config.yaml
n_layer: 10
d_model: 384
n_experts: 32
experts_per_token: 2
d_expert: 288
d_shared_expert: 256
activation: "clamped_swiglu"
moe_layers: [0, 1, 2, 3, 4, 5, 6, 7, 8, 9]
router_score: "sigmoid"
normalize_top_k: false
routed_scale: 1.0
balance_loss: 0.000702
balance_bias: true
init_std_router: 0.00602
lr_router: 0.000893
vocab_size: 50257
norm: "rmsnorm"
norm_eps: 1e-06
tie_embeddings: false
optimizer: "muon_variant"
lr: 0.00943
beta1: 0.9
grad_clip: 1.0
batch_tokens: 65536
seq_len: 1024
train_tokens: 1112000000
steps: 16968
dataset: "wikipedia_en"
Below are experts of layer 6 (counted from 0) of a mixture-of-experts language model. Rows are named router (the router's row for the expert), gate (a neuron's input weights, with its number), up (a neuron's input weights, with its number), down (a neuron's output weights, with its number) and show model dimensions 256-319. Each number is 128 + 24 x the weight over its row's rms, rounded and kept within 0 to 255. Numbers have three digits each.
Before each expert's rows: a language model's description of what the expert responds to; "comes after" lists some tokens at least twice as common just before its tokens as in all text. This comes from a sample of Wikipedia text that the model never trained on. Tokens count by the router's weight.

# expert 18
What it handles: Common nouns after determiners. Common nouns naming works, groups or roles right after a or the, such as album, film, study, company, village.
comes after: " a", " the", " an", " his", " The", "'s"
router:114140127102163091142171099118179118099157136110141137138111143132143133128123124148093122153142141118150118102148110123105156140119150127091112149128105142136141086131127136133139079103127094
gate0:145152151138201126130121161138113103113169119117129121152113113143146136137117161131132128155103159141137105105106128170126144135141146132094155100143131128126144104139102121120146115133127108
up0:125102151107129146130109117126118136081129113171174141114157140150157105159142127141141107134113139119165102070155118085100117118146082153102136109126164169111110116100140137097136103135160128
down0:144117142147147117154134115088129116107092120134129106144113156128145142139124125133129148105138088165177120132126122126129156099137137120102135149141135087109085166140114138137161105144108129
gate1:168067103143099082119150134141135126143085154134116091117149133142141143113121067125133125103151119125165127142127156105127134105160176158115168172133103158134128127132188126164132149101134102
up1:136129130134130078106160130124162168144099125113133093143120119128132153153093129131093120082114127108133170091145118157151133120148135092114111141120123141140115089124123148112070154117120150
down1:139154098084139142151128130096133172162101115127116119135115108120143138125121183091095110109154122129131120143126119117122138122127094120114119139139169138105164143148161179120140117131107173
gate2:128116129110158113162156185133191097121144097146129100117109100122135091110125083109116166121103139139152102073112148130166132091131094143153109133093122160136123132095178114070111070137169151
up2:110152135097113169111126130114124116121137093156130120129134144129156171144127127126104143129116135123105163052175146119170098123146101153115092133122145176105121148154125143125143100130176161
down2:116123159158082160156111178129153125128112185093143100133165120172119126107120118161130093145133111125104130102191127114132090134136112117134104109119136150109056106135140114108136128101110115

# expert 16
What it handles: Table cell values. Numbers, years, countries and country codes right after a pipe in sports and results tables, such as 1990, ITA, 59.
comes after: " |", "|", " (", "–", ";", " United"
router:108142108123128175154143129143115130119126128123138176154072088189156116089110184137132142131089135164090159116098139111142123139144091129123105135144122124107122108117125136154124153143147127
gate0:106147093157170145147125142132116111067131122163134118123082135125130126104144112123165080133090153097134158137143175125151075146141142093141122102120109108119123125160067129094160120138153140
up0:111161095141131155111098163112130086078139123135131124118123139073099160107157114127159117148098151085115150145156166111127098126146120106165105101116140112096135139159090147097164131166172122
down0:178147106133120149127142151139120089196136114127160136129114115122113124130141129171138141119140142174112151133115152116131147077124110062115164124107183116166125085161161141149151141133120129
gate1:130135118143101140105109166095148140131130078167138097084105112109131118085124109126147137121110123121135138138204110102159115135109106143137106143114149108121162117153125163125097194143132140
up1:136175115147097139108120153090115137127146075158132096060094125119156118071124130110163122118130144139102142116140109120168153122112109112174106121121107121160148125127098155124079158137132129
down1:113158091167113109156125120170110120108141109098142136135113129103090129139101156103140124125140119124118105172171142116147111114147145122117168145130125137099175132105137115131110146099122114
gate2:155130148152155141137148139133083151152136113118132135164106117094125127130134120128107105149148154110117158121095136111149158130119103184172105161130102109090121088134109088127135119113094112
up2:090127153164174123170153127145094116130121117154121092158132096063125137184161111140149121136148178118117130115120181102134126117119102155129112122123097108129111085161094090167117135109109117
down2:133146144126132083157123147122119146109168103107160124094133149099113149181141119175143169138162136122133145099118126125115157115120111076147135104133102163093141157137086130167138116119058111

# expert 28
What it handles: Infobox dashes, unit symbols. Leading dashes of infobox list lines, plus slashes, decimal points, hyphens and bullets in units and statistics, like km/h, sq mi, UTC+.
comes after: "\n", " km", " (", "0", "2", "1"
router:122099126153092133108141144089117136105133124149100137136173126147138161112117115174134151116134121110099122127127120103119127168114119142095101134150130170131129113172137123092146131111107145
gate0:084114119150156124143114069102148110129160148081181128135148164126132144134166144186115122164150130128138128138141102117115111111136119129120113114181144101156127082109128131175144127102133122
up0:093155147121144114101094146084109130146133126112124140098144162081119133145118130161086178150132141121136133172116120146096095104125159140112133117129115066212131116143104124134126152109142128
down0:090094105163131083136106115091179092150138084123115122119142159133132139099133136164128136132146125121121109114130105140141148111131115163151145123120162099139132154124155158105155163087147118
gate1:158086157123131083123136082125141131131128130118135129141125121097119138162156111140125128134115137140139150115121123106149125122052109134134128177107123131156129149088090102097121141106126167
up1:119158083099146171107139156120152123159108087106163110178093120145099097138121107125139176142167123120122151132167115065167154149093117161154188154153102111092125182116116130096144168158147133
down1:166115155098122096112141129133135133142131132117189134088109119124116091092134139112120098149144158161098141095109077181179133112167115156120127150140125107158127122134112172091103136125153137
gate2:128146130138116086085142132100102108144119135156113097106115132122131124127160109157155158117119099158127080082149091123118127103140142172102163129137153161129076155113138087105121150115131121
up2:095139146119127161142159130097131104154123135120136116126134131128116139110127129145176105116148146125148125115160115108159156159094104117106120114121102111129123127148101121076116123107129087
down2:049176128164114097158101090147169169174095111145131113105130109147072139109157146130122125141120117120128106094131152147114130139142169144140099113126122150119105102076151189133139161115140135

# expert 1
What it handles: Line breaks after headings. Line breaks ending headings, list items, citations and table rows, especially before See also lists, and section markers like ==, ===.
comes after: " |", ".", "\n", ")", "==", " ="
router:155130114133096113091143093108152146129150132145162098135123112130108129131085154114127118128070177113108146106138103070163153120144117141078095122111121143110177123162168116156183125142143142
gate0:082121110116161107086112120116170122143094157103128116151148135127168117147131164109135111117156123133159121149108144126047157147149149134118098126125127155119119104110145093114117148113154101
up0:087119071101124086136087107103112118159108131112119105151160180100151138175113131137135129107123122148121166112125145096064163088156149128125136136152141161081104101131137098138097149135151131
down0:140143137142120099146146122116166152120122108090144095095087126112148126101148134127134170129143141124159118088187125096173121149154092125140118163154114163090121143152110153170127138098171111
gate1:123145127165137176123136126166119138135119164123126131155117132097093146147191119094151129165128146134161138065116113116092128178107094121073125119083145125130140113148110147118151137138164104
up1:167129133187146176115108119151109173133116175100119130126117121138097153151201169134145159130140146144154130096107138093085135157147116118056109104077137117145133168157135122113132151128147096
down1:115101121129162116151108127143132110127132126150159136117161135119093130139110153119140145145139183149089107123136097109112115131160111143137164155145127119150131165130118124121117104092104145
gate2:154167143175130111127120116102091118146124143155081134111142111082122109093074098129138115122153154147141148114079105146153124118155140161130154145162153120131112127109123149143131120116125148
up2:137149139128135111133134136133085145157123152126122110132147108099141116096088122115153113154111129165114117108097121144143114124102113160076098115161136115151139168163103159101125123121108120
down2:120143145106097124140147112090171169106140154142137141167133120115141107090162146108180138113165114134105085184171082117143135137150118092133129118115133143173150145147107118107111118169108113

# expert 26
What it handles: Table cell separators. Pipe separators and |---| markdown rows in tables, mostly right after numbers, scores or names in stats and results tables.
comes after: " ", " 0", ")", "%", " 1", " —"
router:156104174088072182159133127125121120142098118116130120111142125128165138132119110155130121119136166129145153099117153153144138141119111159071084110155140101136144105155124171104134144116177120
gate0:088126140121143158105118160116125169139060126121144150099137079109131139158130110101132102099114139118167113126151115142127123118108165141118147129154092135129121140094123120114105138174095132
up0:093107158132159144186126145088138157136092108130155106080118107092180125094113086108125091134118142120163118123128093169122132118142147161121127123156113088133143144133127139117115129155078158
down0:135088125108151121156151116127176140076102093149104107119114156175133086117105142115126134095138116131101139115139150094085113126150118131141118109128137111135154094165074135142167145138147064
gate1:110119103162127097129098126153165127113162110117125140122134088145148166134156083149097138130109115115162153162115135123106154162135099126129119105131134123170141143166120117145135126153140139
up1:114109129161130115119133107158131135120156105143098107128171140135128159134156107163113059110096129089146127157147135085159147144128115145154113131132145099118117123134126171154124156142133134
down1:177182149153173129118120145127145160187127158106176131139114132159144147133100126125125106201103144108126098110131163115131148148103110190110183188115139108130131148143138115144106149097061135
gate2:158179149107130180133114104128127136122117121133129126126123113145186109102126125120127069133125118126109107094110133148117153141147146160126145110119133137171128116127135117136154135119115143
up2:115166126123138133116108121135093123119120153134146148106134122192200142106118118128120115159123170120130121098101150155102152129156144167140158136106097100179085098124130112140129114114092124
down2:097132138125133088085136145133145096149103107151139138105165099130107068143150098158129159067149161105136180116171137107079126092177121126128121072142147120129151142121107139101136132147134151

# expert 4
What it handles: Opening quotes, infobox breaks. Opening quotation marks after said, told or a colon, line breaks between infobox fields like Nickname: and Website:, and prefixes re, un, non.
comes after: "\n", ")", ":", " \"", " information", ";"
router:135118112104139126131166115117119176128124130140104121110141138115139140178140140146140142125135121079110119128154090137133136142121095165124114154170095142086151126128157121174167110144137104
gate0:155167128127102073151113168126129099130148121143110145099139124163092153123097153160162106130109117100130113127115146157107097149140085116171142144133103131120109097135085130159177092154126137
up0:150144125149110106131120163105147133149150126146123149120117073159131127164121177136143095126111163087164125114129133168136097126121117110139136128169136123144105090143109146151183093148116139
down0:147116155119144134120128118167084173158137142124086119091140135168143168123100148113133166146136147131145114188154086136091105098127143132077145141130156167150142164146138102085130088140153105
gate1:107151119133163127127106115160127149123103107153136077156133093133148158104139147104150142146141128117142084162115159154168146164131099128149147107172150067086130119118145184137122121121119147
up1:130116127127118134097109099138145158106132120104126119139169153154140147178122124137159124094149147120156163110114115112163140117122115145156115156140146121077093079096165162129124169137111085
down1:134127082119121166118151130159107108113134110122157148093137169098168096104101137084130130169156113164120155165122083142150111132134108115113141146087147132154134139099123097131147137112153117
gate2:115102082131115129108125101118138154114111132127115160097149087153140135126126133136212131097115095135087111126107138166101137172110122130132137129130124104145121092132119154156116154155129107
up2:132123106141123138109114081083147149121096155153116136114114071173127183132130143174184110121136123123116066120101122137125128132090171094126116124155124103157119124134127152107117107122119111
down2:131126129137140101120171109101128108107112129115138136115212129158098133106127151130111110098145112144158132173090106129143115142116140136140135115119117138150125139107117154100163122128138115

# expert 0
What it handles: Coordinating conjunctions. Conjunctions and list links like and, or, but, & joining paired items, decades or names, plus month names after dates.
comes after: ",", " and", " well", " on", "In", "On"
router:114122129132079100123165131092162120115157123137138154091130159164100170137122149158148102098152125113123161103157110141150128160093124134153116160161161105093124151112164168110125087062166120
gate0:140110068157125089175138178140140126100149107121109159103126130102147161102171098174143133156139105162129133084121114150107157146117152098168128122111143157173160120115190091085133128127073142
up0:171120125145106106181105151101087115135132120120151136121126159127129173143112086157083139115138075154166158097156117132119100156133101121107132146116129154140169131110149112119129122137133127
down0:126100146136166103104122135092108138099099147133145162088130107108123097127103121155102145124124117133136151100152169123138114089110154102128156113140135111088118155142101111172106104097171125
gate1:103096144081159137144132131113114149163125181121097117116135134140135143136091120125138084126127126152122134120137192095123116111095105112185106123117119141123123109145108112121155077135163137
up1:114079131101143146129161160112144141140153152113132102123166141125109116124106100128117115152122152168138098103123170107096119144078109126170101096102127131117126136086141104127131068096174125
down1:098171128109146139124111131123151093112198126153136151124124128187131122148106167146145170101134098074098126163142108132105122141099127097122133117131155125153148094060168104084165080121119137
gate2:136129104135132084183138153148059152137103098094108155136150095115139105111135106109149117130182141119118128090147128126133119129128136163153154097134135135152110105159101121131084122129141110
up2:137118130173155152154122137118060136109105137094135148131132115122165122140164088115179128112174147077143120130158112132109113131117098138175146108155151162097113140171149120128107130154105107
down2:143160122115137124106132137107147170138178133148161113135095137113117110079133134121122138113135128165075109109141087115132140138086141107144116171149121140112140121135099121126134088138093116

# expert 6
What it handles: Dates and time words. Month names, years and time-of-day nouns after in, on or a day number, such as December 2004, morning, night.
comes after: " in", " In", "In", " on", "–", " January"
router:104149133109116138141144082086134130110131199147098144129140149136134126097113124134145138143078154118076134099100096143140106132116115169147154144118132111067102135115150145147131136102140088
gate0:137110129120146128154116100172132107081124117134153150165129124099173165163148161132142134156129100123104148105150152133102067101164151132157115119124137139123128164112080129075096156109130132
up0:124107136147121119119124129165099134125080152115142132171149099136134150124127164121155143155148124130132156125173156141110104116131135114124100124099127137132104120084097107086085142139127132
down0:101117124100127147142104133140076152118116126154065127103141155108148118138166135163122116131113154077156125158171134168123142140144139123137134120087151126149109136078157140138099120167108135
gate1:098113143146091100154192179134111100141152155116101146141129144130152146135077144112125134108108131115145115165102140111165122104154147107162136141142126152130146147133127118140134137094148111
up1:106117127131089102150143154161118082129104117125116128125122142117091139094094112104122109112139146091115134091102069160115132113145135147140078123122147133119117131135158170131155123165125125
down1:140138122123188082152138152120168127131150151138141145117142098126093112075154155089108182100135141134110147118159141106145176155153119122142136136122121106122089093140138075123090149101140170
gate2:157138150157163124109141105124131087119120104132134128108077096170158137128144117082108084122132163140161153124149134105101107143130153112150146126122139115130121104141143112144128116116078157
up2:137144089130121107105136165145142159106124136125155138095072089157169104130119136119124092132158127118164146117095156138130144150145138135141127143136163112120123125073150085116130116092097140
down2:172112105126105146118133129143098150120108122153140104116137130098123124115144103156131125104117156136125094139074129146118116150126126120148177124119144097115145126111111098163165160104127128

# expert 31
What it handles: Clause-starting pronouns. Pronouns and relatives starting a clause after a comma or period, such as he, it, which, who, often in census demographics text.
comes after: ",", ".", " that", " where", " which", " who"
router:135141149146125122089121115113105145116117107139147152160090119135151162147117114132099142110119155133093140110119062121120129116124051140120105156118111158110135106123143114104134139132160175
gate0:141104128168182121129152144115109161129113138140110148093085121176122132108083102197130127164124114118107102134083119145163093179125111121123111094107148128097114143148134130157106143154125156
up0:137136106170144147136161150109115153144132165166130131123104142141129148140095101145155096139102093121120139128063123150156122162093145105127126124118161139118105135151170112144120140146149147
down0:103125116129084142113177120165109164115113182120097162129194103162132137128107081115121103126155139138123124171126126100113146128135172135107106137120150141120098150140134138119100147130141124
gate1:142120110134091109157171164164176139161098150067095116139132155127092138118119158090111128137170142075139161125098094145103109135113142110120125137118156162104147100185113114147133072137108148
up1:134121104140155128140167145120105128113104159108132116118127145128105124113144150137156128154125118095133143135151036127140112130099126136139122151121127138105161096173130111125099082147140154
down1:100167127153103185138133164075158140136122113095149108156099133137145166127130152084111136120123137147108149119126137110120108148151059127109116175143170119163114147116093097157152141152116125
gate2:139139123140115106091178103141116135154096158141119116114087120163130075135141163147126123090142134108089141123104136138063131196092107126100133102117130080076147126114145159172145122177125142
up2:137140103142081093081161114134130119153123147112156121133127128145107121142143141123131080102133146138074120116120125140067111159074145137102137124095114106094135132116122173145103139172165143
down2:124163180110114110108148158099139130130123105097129116135163140104133131128145111095099090097166144120140151136114167145115089142110131140137131093161153109140146141128141141111100133169113129

# expert 3
What it handles: Capitalized name starts. Single capital letters or first pieces of proper names and initials, as in R(alph), Jacob R., Saint-B(auzille).
comes after: " \"", " (", "-", ":", " by", "="
router:155117173072178149085141107100138169124158151086159139105107115126120166145101149083112141119084112130137136100146115135155124117105116150092136184123132136100123108130135145138179107084155109
gate0:103165123119093102106130137131154111135123130093164113118101083117048148102132183119131134139172114121131166098139142104108147075147143174146135123109114143081122154131136163117128124122100091
up0:115129132089104122099119118140165125152092141092205119132135111099083146171106140138136149149144129113140180126136121104085145078154148162137110097139123136117128176118161143140108136121088073
down0:087156141132117144115115118113103122191141172095121138111133109107079101137167155127132092130137105133134093103142140082104130149142133130092122127104088113165095142078123128121172184111136104
gate1:071127158173170162179122104083087170108115122175112137130150084151092109159137073164120161172144106087129091092154127126144111149105128151149107143083136147114138108127108113124078113151096138
up1:154110130136117137125155141138126128108096161154109123100108098140169137143132106111122134167090114129139141144130128096101112154150130159133127109135128144106172099104126110102107100130153129
down1:164106098174096154133163129162137144134124145086161125128161106154132151136148129112160122156157134162085149144094133152113089159117129109104071141115124144143147121128156138160140083166155127
gate2:134118091129139123117120146144130138125125146136070161141176093115113125096133060086119119165170177137160137176132121122117153105100147128140106147088142158135117130169128139115119109123121113
up2:112161114096093189138103121111140131112109119133093103124078122127134137144151132137147157111117107117121086166079115163130140128155118155125113125124107129154176139103132113149103095117119136
down2:172131126121129155129109129103157126147117094126140114129113145146129101129127140139142155137129123170138126123181077161142103173156116091164131154123139168115115129085123135161149146095168212

# expert 9
What it handles: Determiners and possessives. Articles and possessive words like the, The, his, its, 's, typically after prepositions, as in of the same name.
comes after: " of", " in", " to", " for", " on", " with"
router:129135131135108123097136098136131128107086132096115116131152098114121168111167137126127148163097175123078148094127141143118129140104158124137135131175159144129175050131117120088122114141157109
gate0:137098146154182146126104109153154135128109084160124127123136119118117095103187133105122144109118111124166146133142119105101151139125116165134105112169123094087077072133145113122129104170153139
up0:097144142117184130137095113133127144122127073155132108106129126115153118104182140111125156105126119075137144111127160090115133176128099143133105112106120157119115054155159162110098135137166149
down0:070131103113148120093117168130134118178069118121157142132182118106181104115122115114118141133163103129134126108117098156099161144126091134158098118099145108150105101138105111112152099116147145
gate1:120118132140144112130164111141120097101130122153196127149085103089152111178098127105127124083153154127090129101114119105135165134088131140130132111088155121141146103135157147146148110123114125
up1:142135119142151114152174149107101107124113080157137118140141086082133126129119119114117137121106133113141108092093124120141102186087127116110106124084141147127122129098112136134129105147123167
down1:095080129119130135141088163133117114180149088118133136088132096151136109083127133153126143155122089153120111138132130127095114154156132094122136134131088117115109112142121141087157156152136146
gate2:128121144127188101113134136143112162126128120110107123113119113130114127125134159170127104179102124113149114152095133139144121113141138140185144142162118094179130171145138077175155122112134116
up2:128127144153142105119144093139145137133095125115097132091146113099124127137178128195138110125156131095128076107105114144145151144104142129120145150128149118122178109139126099161128115076153130
down2:105144115160117143134141108149123170114182136107155110155108102187148103151095160131164150120168098118162128125150133113082081129106157098141113118145130136135132125124131140095112186169116152

# expert 15
What it handles: Copular and main verbs. Main verbs after a subject, mostly was, is, were, be, became, plus verbs like depend, works, noted.
comes after: " was", " is", " he", " it", " It", " which"
router:167107099157149156124136141105138150101068133139114148162093091124129148102102133078083094107094137133146092125112110122160119128084122145131132129143136138142131142125093132143106103126128172
gate0:150155159109104161119111115129117107153162086130115143143118091131105151084144105104108143139121156123095128101112075116125115108133119121083089112139095126134150089140169114119110133077095119
up0:169087106111136163103148134151124089119128159127143154163135073151159107095109089082137128128116135093108133147107082118159108115094175131103109125123100125125151140122137149133093108091130121
down0:127111154161156108153146146140163113124141118114173138110152107157138047145161127140111100109160150082146135118137146124096138173110103140145132125115183136154125146126106132151145132100123151
gate1:127148093134140102127108124115149150114147144094129129129130108120127119138146071106163123114174108148150173127143122102131108146100140100127121140108138105152144143119115117106131140128125102
up1:120160073113098114119104140110088127101131134111128148153147098111129111170164087126140098133149103142148136109148171137105121127120094117161122147128132100120130127113094108105118115132150179
down1:171079151166147141124169152118098139132141151102164111153102128130128152102153131102130168133087075111158107123081093141131159117130146160154127143102083191137131133133128125092109197151106150
gate2:186096116094122110145104136112126155103130113132120131118163110145102149082084105131132088152155187147139188141098122135091156150085122137107098098149164147157142143171159108106110103173138113
up2:205129127116113113122106117114152183105115156111127115118096089151127153127102156153143068159132170131106133122113144139094134144110123116142103137126149151148132138160142098120104115143145145
down2:130161160118119133156111134113125112148096153173134099113114091094129146129126114153151110154144204122117116133138083110124121129128150112180143120117144142132123118120104100172157116108152128

# expert 10
What it handles: Narrative action verbs. Past-tense and -ing action verbs and their particles in biographies and plots, such as moved, went, died, leading, out, up.
comes after: " to", " was", " he", " and", " also", " He"
router:117107102138102151140160090142178119070129141139094149099114110100101126137127141121155108172140155113118154091131128090147145154118157171099148155098141103109091142130156128154110135129124141
gate0:156095112083100143171141105146100133103156127113115166159152113089149087173120094109164129156138136123110132080148112100160170137163097121117135103122079146095115118098125110139151078126131122
up0:096108060082107145139135072113117150145160139115161120126113133105129146133141144120126159127129072090117114104165113144162145161174122140095119136182142134139174135136088139145159074146167147
down0:139172128148095056115093114104133130136175122144146085137102150124137109119071115106141143144142147115119105090131107143170169141126113116134130137171130161165157120163122126093182123157173153
gate1:140135083130152092132138102132104130136131071162110150133074125129115106164104088128165134112130144101117147129121131108129130149135149126138124126125074122066150128153102134107147173106057111
up1:154095103118121126135100153105115124145092120162106127094087162103108130113132139116106114118168117108153092119170143177137159163146157123112125123152108151126161145148147127089138123090149141
down1:138108122109156115089106117128075146140056161166129143144116175138179132150144139122151152157090129149097154106144101107086117118139142121093083125133130151102159129123100122108170105140114142
gate2:137133105142157097108127150130121128116160121172111097176141149126108135150147109137172110116145137153130143120139127132166124134082153105125113139090117116231166106145145107105122126078113123
up2:166121131136144120136135148093132153095177134101092118161158146126114136143138122130138129113140137179141131151160142099115125121100133141146106139132115123134148096150160140118157133117135161
down2:132132139105117138110075109111126136121108131131113146144085147109083136130132153131121113112166114118137153099108145155151122136141146172104127158101167125169088142119124117103132164072127142

# expert 29
What it handles: Standalone numbers. Numbers and hyphens in citations, track lists, dates and stats, such as volume 2, pages 9–17, 11th century, Height 5 ft.
comes after: " |", "\n", " (", ":", ".", "–"
router:170142117116127133132148103099157132103107155157115124122167132175177121088046118139135105119142108073113122152120134163144142144116139131093096129116109139129119127141183106108162139101131145
gate0:093167124134104126149143097128158142122143142119124118106125068133156111163096130166093088106175114145124096147120137133095155125100127120165109123135143134112087098121189130141093080139129153
up0:067170136152131148117093088129177152129191101139149133109167123151126119180117119140090094130166124129127095113127157151083155084096154121172119118134148147124108114131156140130154138120134101
down0:158100137147152099130130129145073144152128128097114131139169157138122137133148116089119101146129125148145152131167124140194154108099173152135153156149136163154112117159037138122121140123127145
gate1:116072118138111166145102104145137114097118151127121150111075181138146143170127153152115135156136159114129149132164099160157119140128127141076120148175139151090135121113119106115122136136141118
up1:157121135120141068124177144126147136128120164206138139143104130111136119152122111157103110156128084109120139094128133163158097134106131163156099146174153148116128128126114123149119154099169175
down1:169133147081086152117150163085153140123127103138164146125145153152109135127110127130146121125122139095115146180123136145141118121144129167120130142061102173129177075150153148122113131132143123
gate2:119126179104127133132114099155096109139126139150156115170172121141104160140120130089071128086104091111141109115089125133120161133122125159112130138079108138107111121166151103096119159128132154
up2:118106141124109165123139150126129103120141159157145146146101113138111139137105108131087128097099108116126147134074144148062170149144101133115125110092081127122109120130119145122106162148131122
down2:114153142152090116167104153135102143127101130161125131137116178109087160133080155153131128109089149120106107138137148102132131104131102166129147085117150109087117148131133140115113135067080117

# expert 20
What it handles: Infobox field names. Field labels and short values in infoboxes and headings before a colon, such as Born, Location, Producer, Service years, Phylum.
comes after: "-", "==", ":", " •", " (", "|"
router:134120118109183126134136078122120184097157123131126129124165119145152136101084140186105115125109162076088143132111169106138145164121164113111129144165117152118144108144154147103163155133143137
gate0:138137144107123149174120107152111118118103124133119105114101160129130140125093115119138140145149123099102118167137133106149170119106152144119167132115146101120151170123118158130072121126135112
up0:126116126158132171165138099165122112100130144137106094141119135127084127124080129125126122138138121082128145180145121107147146148095135150091119145117129122124142158088147143181105132133156079
down0:162085133129125118131151165143142142109122165192109099133144138120115154083095130101078153114131136118125116132071156135071147132118117116121104129146130090125149137154136147121103114118133132
gate1:123092141122141166172092098146111172143111135122147132153130140087144140132121161149151121189144172149077124166116139126119108113117153180133091134166129154108163127129169075126139132100103091
up1:114160149133077160122159108138130135149170140130137131134162142088185153181109159125120132129125119128122108096091139122162135136113115129124161090125167118077170087189123115148107123143134106
down1:147136115119084163088131134154129156138076119101133135172105114128118126146094131096123082125143122155129142114155118115148153115126115113103112102126109117089112175153118155115107160129109136
gate2:171170133101180125153081121080110134116116052129147182146139155143118157163111092117138097123107144143124125126143126124127128117108103110090144150123134112166143133119128115121155135111151140
up2:113123137133114120121126128125125153150116107136120169079078106120153137081140086115135159143102113131130165171157158132087133111146145146113142117114113112102166122146135123109155133128139126
down2:135119156112117143149147095105121144147131144139101147153137145114100109133127127148124137151116123129120082135151130143115134114114144141101116114127150106143099144177120125132122141115170116

# expert 7
What it handles: Table row pipes, adjectives. Row-initial pipes in election and results tables; evaluative adjectives like poor, best, modest, little; mid-word fragments such as il, ig, ut.
comes after: "\n", " a", " \"", " an", " un", " more"
router:139124146153087129133147111134095132124123160133146123107100093144172128120128123114160143136168135089127160121135167149137122108095113195087078140145092138124119126111135141112106089142140124
gate0:168150175122108144154119100127084114064096207149105140098154127109090146108116133127081147170141143108155097094135129126135138153125099143136143131144096129089137133201127174092150110117111122
up0:111188126164097130125138106106161137104098109125147115099148130109184164125094106120098121125100143156138141073151101144122132112132122173134131118092142097113130150123121131116133116135130133
down0:108123118080157146125154125112136125102112096171134182122150093166177134118122088169158105161132145119125161117049115128094163073080149119128103141092093126110114140119117147133094107134113121
gate1:155072155123135084083115160134142129063112131163128157092109145098150107125136113113142124141128172121111114144109102107123120135149082157119143140137110081102167179086119148104150146128146120
up1:142114142140129133132124153109149116105104075161134148098108130114140135122100124117170133164177116140099159155166121116139075123126131125132106127132102063065125136105117169152121142131133094
down1:093122137140122115090121115116144113106145096169156112150089128116111125093114108103114117110154140163137130129142081109124134133137111140172122137141165121106119108099139138142155138131122085
gate2:125143136088110135076145108117111189159152160138084109092149131141083141163120165126143127105123130148134158125180138118126127115102131169113113150098152085139112116143178106175113077126115065
up2:114160114110086126115127148137139149166140139149101123124160088170131134145150116113112084098123139117129168103173152142138138133099118145101110137130140113158138126163124117154108091156102090
down2:133168132149096149152093179104116116136143125156126165102125136108123136079122147141159139120138098147098161100099146109163125150124111132122121117151179143086161182164129142161155177126066122

# expert 27
What it handles: Topic nouns and plurals. Content nouns about society, technology and people, often plurals or agent suffixes, like pharmacists, services, students, intelligence.
comes after: " the", " of", " and", "'s", " The", " other"
router:115115143121138138105135098105115173100148147147102132129149126122111156128130085151101141141111126161115141084139121117132119111141105131105107168140070093109150112172149182144134128118139107
gate0:091163129134121176117122160094122177128143125160061122193131136114141117117145122147123127151155117113129130140133133138123110109110151121147130136137157130177122122163131146132076110137121129
up0:150151121124087153093146159162179141121115128139125160115091108171148104142095159114159108077152124158154118101146120091152108124119132155146103127136126139121103125119121133130120127106141086
down0:146134111091121101114123094152123119062150161128131149097125171122135119165142154118127131145132184112127139101152107159117112130145116113158171096108149116110145158172155098133086124154119155
gate1:091156136148105139104078149120100129140118122140102114068113072146160135116145112107120105122138128114153129156119121135135138152136133137142125114073154123108136114132114173121114113131121143
up1:105177152156104130100110170106082112133096130135114148099108135174163129106151105117115120085128096112160085152115165143141112141120114108118096132106106133087156094127141161120149141118080149
down1:162105113144137159086123157116141126127113157132130137073116136180144155122131103163128128115149111083140143127168142149106111165123173126125142140098160136103089115132090149089121112127109103
gate2:101142138115120107131116128169127116128147138127132133082131129131085136102151130143156155171117162106132171121124158103145171171167141131152112155137129132133144118116128152147088142128153117
up2:128150127076150119159151126147109102108172151143109171086132158134142100123173145173150136139109154125127105120095166125143175165130130125161121168114146130140111134122134126141144143164182118
down2:121174182122084146117135169144136087158080139133144138150159151099061138115094115091104114134139125163108102152078133140172118146171144149141160122137156160117102164122158106147140081098135116